From a checkpoint of a small mixture-of-experts model trained on Wikipedia.
Size: 11 layers, vocabulary 16384, 44.3M parameters.
Training: a variant of Muon for the experts, 729M tokens, 5560 steps.
Below are experts of layer 3 (counted from 0) of a mixture-of-experts language model. Rows are named router (the router's row for the expert), gate (a neuron's input weights, with its number), up (a neuron's input weights, with its number) and show model dimensions 0-191. Each number is 128 + 24 x the weight over its row's rms, rounded and kept within 0 to 255. Numbers have three digits each.
Before each expert's rows: a language model's description of what the expert responds to. This comes from a sample of Wikipedia text that the model never trained on.

# expert 24
Copulas and closing brackets
router:101115119115108136101121117160152145139152099130141117125123128132152166146102131156143146140107110109130173100152148127112120099114147148137103069135106134110145100110129123088130108165103090113115149153117140166104163144120138123136165099155106169144086182111157158140167131149131110124115088153152148111134116109150092113152137112114104096101153147141130110112107099149098128138100117150130099152108067149120139126106125143126125184122178114096105110117158184140107128115114075124135139092136095128129136158102132136110114136125108107182084141178110077120116137106199104108
gate0:102118143130107129130153142138139160155129127146135174124118104108123134126125140145110100101065064172150139133172131116077154140121157121121126162162110092101090131161162123134155096154074125138153152175125109154147102146117130117126100110147118107073126069124170113116170157096127136066099095100162134103146118128107167131122148150176123135138160119125116126110139156148089134140127125105117143090163121113125103136139154072149094110118115149109132100117095149154121110138107140161103146135159174134128142126152108123122138166168090141113142104116142160121154122122131130116
up0:101117137144181146170124162090130105125097117125096107124115085110130087144144101117130153139123190106150103138125126101165091120131095112127154129119195161170134163109126134165123132111165064123113120122159147095144130101098112134114140127085095135121140127102129125161098113161124113162126157136055137130099155115122135096136114140116167136128122113172097122134129104144150147133116138130128127140125148124117104107153132123111097148122063073105145128120115157088110106125132146106156176139124124109086154128144174163106151092161124121135104108138100150119110134148158122165
gate1:140154041146129089123137152093141147105209140154124137177125138131110145114195112087136146113077094097104107103100123140095123134148156134120159132136120146170133109123132132133144139159138131106129123111113117118092137116107130125127115117120091150126122163121141130128122118111132131147134109151125143097118155112158150115133128041152149069119156120101102126156101130111125100116111148175104128138093156124124115149138161159167126151130107125142134133126176101116130196117130084133094126152152170112145128142086134156101101144121129137145114157104133105105138118119138150099
up1:132122138137116146137136117203120149139080160123136160105163114136151102141136116155129122112157164147135164121111136093112115129122141129102134104151113126151146152122115118148112137111139155139118151142121109097163109172120119124121148125107167120113142124147149151138096166108129105116175202109109143147090108137070110134119154174119114139175123113155088128095142131139161105143161097115182150106133140150126132133132088088108091132130108116117133155101082133125126087138134144080128153134104088128136134101116109130171151119123152186116141075122122109127081135143067092102
gate2:132137097080142113127096156083104126167113112106092142159163097117122116136101144105128103143140136137129100129122135118148123123135123105121092139160105123115137122157109142119150134164140137134130146107097112107106116143112090119150115159071171126125116099140125135086096147142155084151136154113116154099131105127143214137139110153130149110122148130142130118158170164091150161143120155080113155154107164094130117085146142161122134150108118099145114115135126128114142055170108148098150146170093124149092179132115122171139164101143187123110114149107143112122135159120134152105
up2:123096089107111134151119129128124124094169190107140087160094147128144138148152134131102120102100119098089103093136093158139105113115115115138132165125135135140138169149146121135158156112117095101129110159167103145141121121091121150157140146162171101105140086108100134109100115157114177119151191111113157114150129161097100095132121177112122145114116125134113120131126179112139114120139154099128177140073133089191121113114102108120151138147089108132111139094111140098135117082150116109139138157127105100143141097157112121124141096087143124110141163143092138137156144145087151114
gate3:091131160140080114124146121126112094121136149117150109164128144135142098134156119143182077144092134079160125154129162173152163150118142131211125147144123213116107119105113133149167149100103125110130128113160105164126126163092125142130127128193125119117159171127137103137118174145120104122071134094146107142111091121155108127109099102124115127136115121162118139114130134107147097130082154121144151117101104126092128116119135129147119122132158131144153125134165157114136152137120135144136157101144152166135126124154139106129134099086112099119138137122089104127178123106139074113
up3:122131146091164138160131130132140148108129092125128111094117105118119142131097139125116155133143145162107127135148122108098105055133171125027126142106170068137132134124145124121112121148094129137118143144119160082119121131164139092140125127119140166128120120118115125107132123079141139138166119133062133111150128135125111153154129156127156115156152126106174135161111128146120125178167166119138115109111134122178140117113100111115146124113071137125108159111110114130142101111102132103131121137121124117135096110120149157103122189189174135146134141135190151144079138119143148130
gate4:138131130121132074125098125163138120154164159090147106120120128077119127162114117131115097114145136140151105157137095152111142111118160118112104111125125138127139115102136146123126161088139108158153124140138110159153132134118162136111131111102117131141129155119138187115136119158127105104115128121109137110129169078144125141181127131135129138142123151134114130113079123146083144120103141077114153089180153134158154111132112117180139134183150108108122165129129115058142140107116131133139129128154079130086159134103162117155107115102188103125120110145088166085195120186121102121
up4:101079143112129131130143130115128189095131129127119123128131147133144125191128097132120105164141188123129146156130155141168128115086172141112136120168124146114170096110139165096125100109109165144145100111099186124181146143142160116123143092095135111108141098176099153121117128153141093135115127133132090134148141100121077195136128155120159119124137152160119113117096132160134130083099140141112175124104126129143108135116108111143186161139115131133135159085126121118147102119135149166142132106088154084097084145089138107106161113131152158116126136143124124142132119101145136113
gate5:120108138110121125110115124095085124131095126133134107165137136138113106180084121143170105109128151168119107143067134114108146157084135126098131126124134124154126160162109117146132127190138114108117088129146116107080144110129118106105113139154097124160126120095142128132153179113123103137146098077094151090133149121112112059111118120122108072096154119121149116154134121150087140118148137123113093129126141133131128140141157113208092131163167150192132128139134121117142091122120134158097163136129144132117085100092160102135132116125131124162125105108150154109134154124165106162
up5:160132143113143125165098149081127145140115099132119127167130129181134097131117107145147134149145125124100122123117186076143105148077161134118078130150113160102143193141172106100121116165134091107159078142147119105138162111132150111103117089141107159154122139135131116164124158119123132119140117085081131083123156155137140095105102129149113120114120084141150109113102158139117123139137147158158137128124155165110141113132158206139094145145122140158126158197127109162127143167110146109104132144153116129128081114116130132127178135127130113096130143122171126131122145117140134137
gate6:138110109136139132081100105091151111126071122133157128142122108138172149129170156141144109070164125126140131079156127153124120119142154125115147098126119164134158121140097133135114156150098075152160182124136098165146152115138124168138085093132112130097137145078148121122132149166134041151120137150109157133146129129103123107131088155146109139159135119120144127132135083143154116152107130114139181069149110158137167169142129166131130104090119116142128141121103159095114171123138124105125107124121105178102126107130136138147143113108089160134146126138115143122139136147102118081
up6:156138136150167126068109114107136115102083150143108114156131110141102177132133115043111180066119124138136079123137119123118153115117113148114127105089106111104177125091049128136110157106140143102124120121103120130129106138121142143104135108095143121123145160111136116101173129086125135128142148121121122169117164137120129104131120141127116140105159111119124142191154121154135120144076137124168100133123155152173135166105152162145109106131092108122110101111145155135132144145118137154134100123105137139134134083137116157136147089172105139134140129124137155157108076123096123092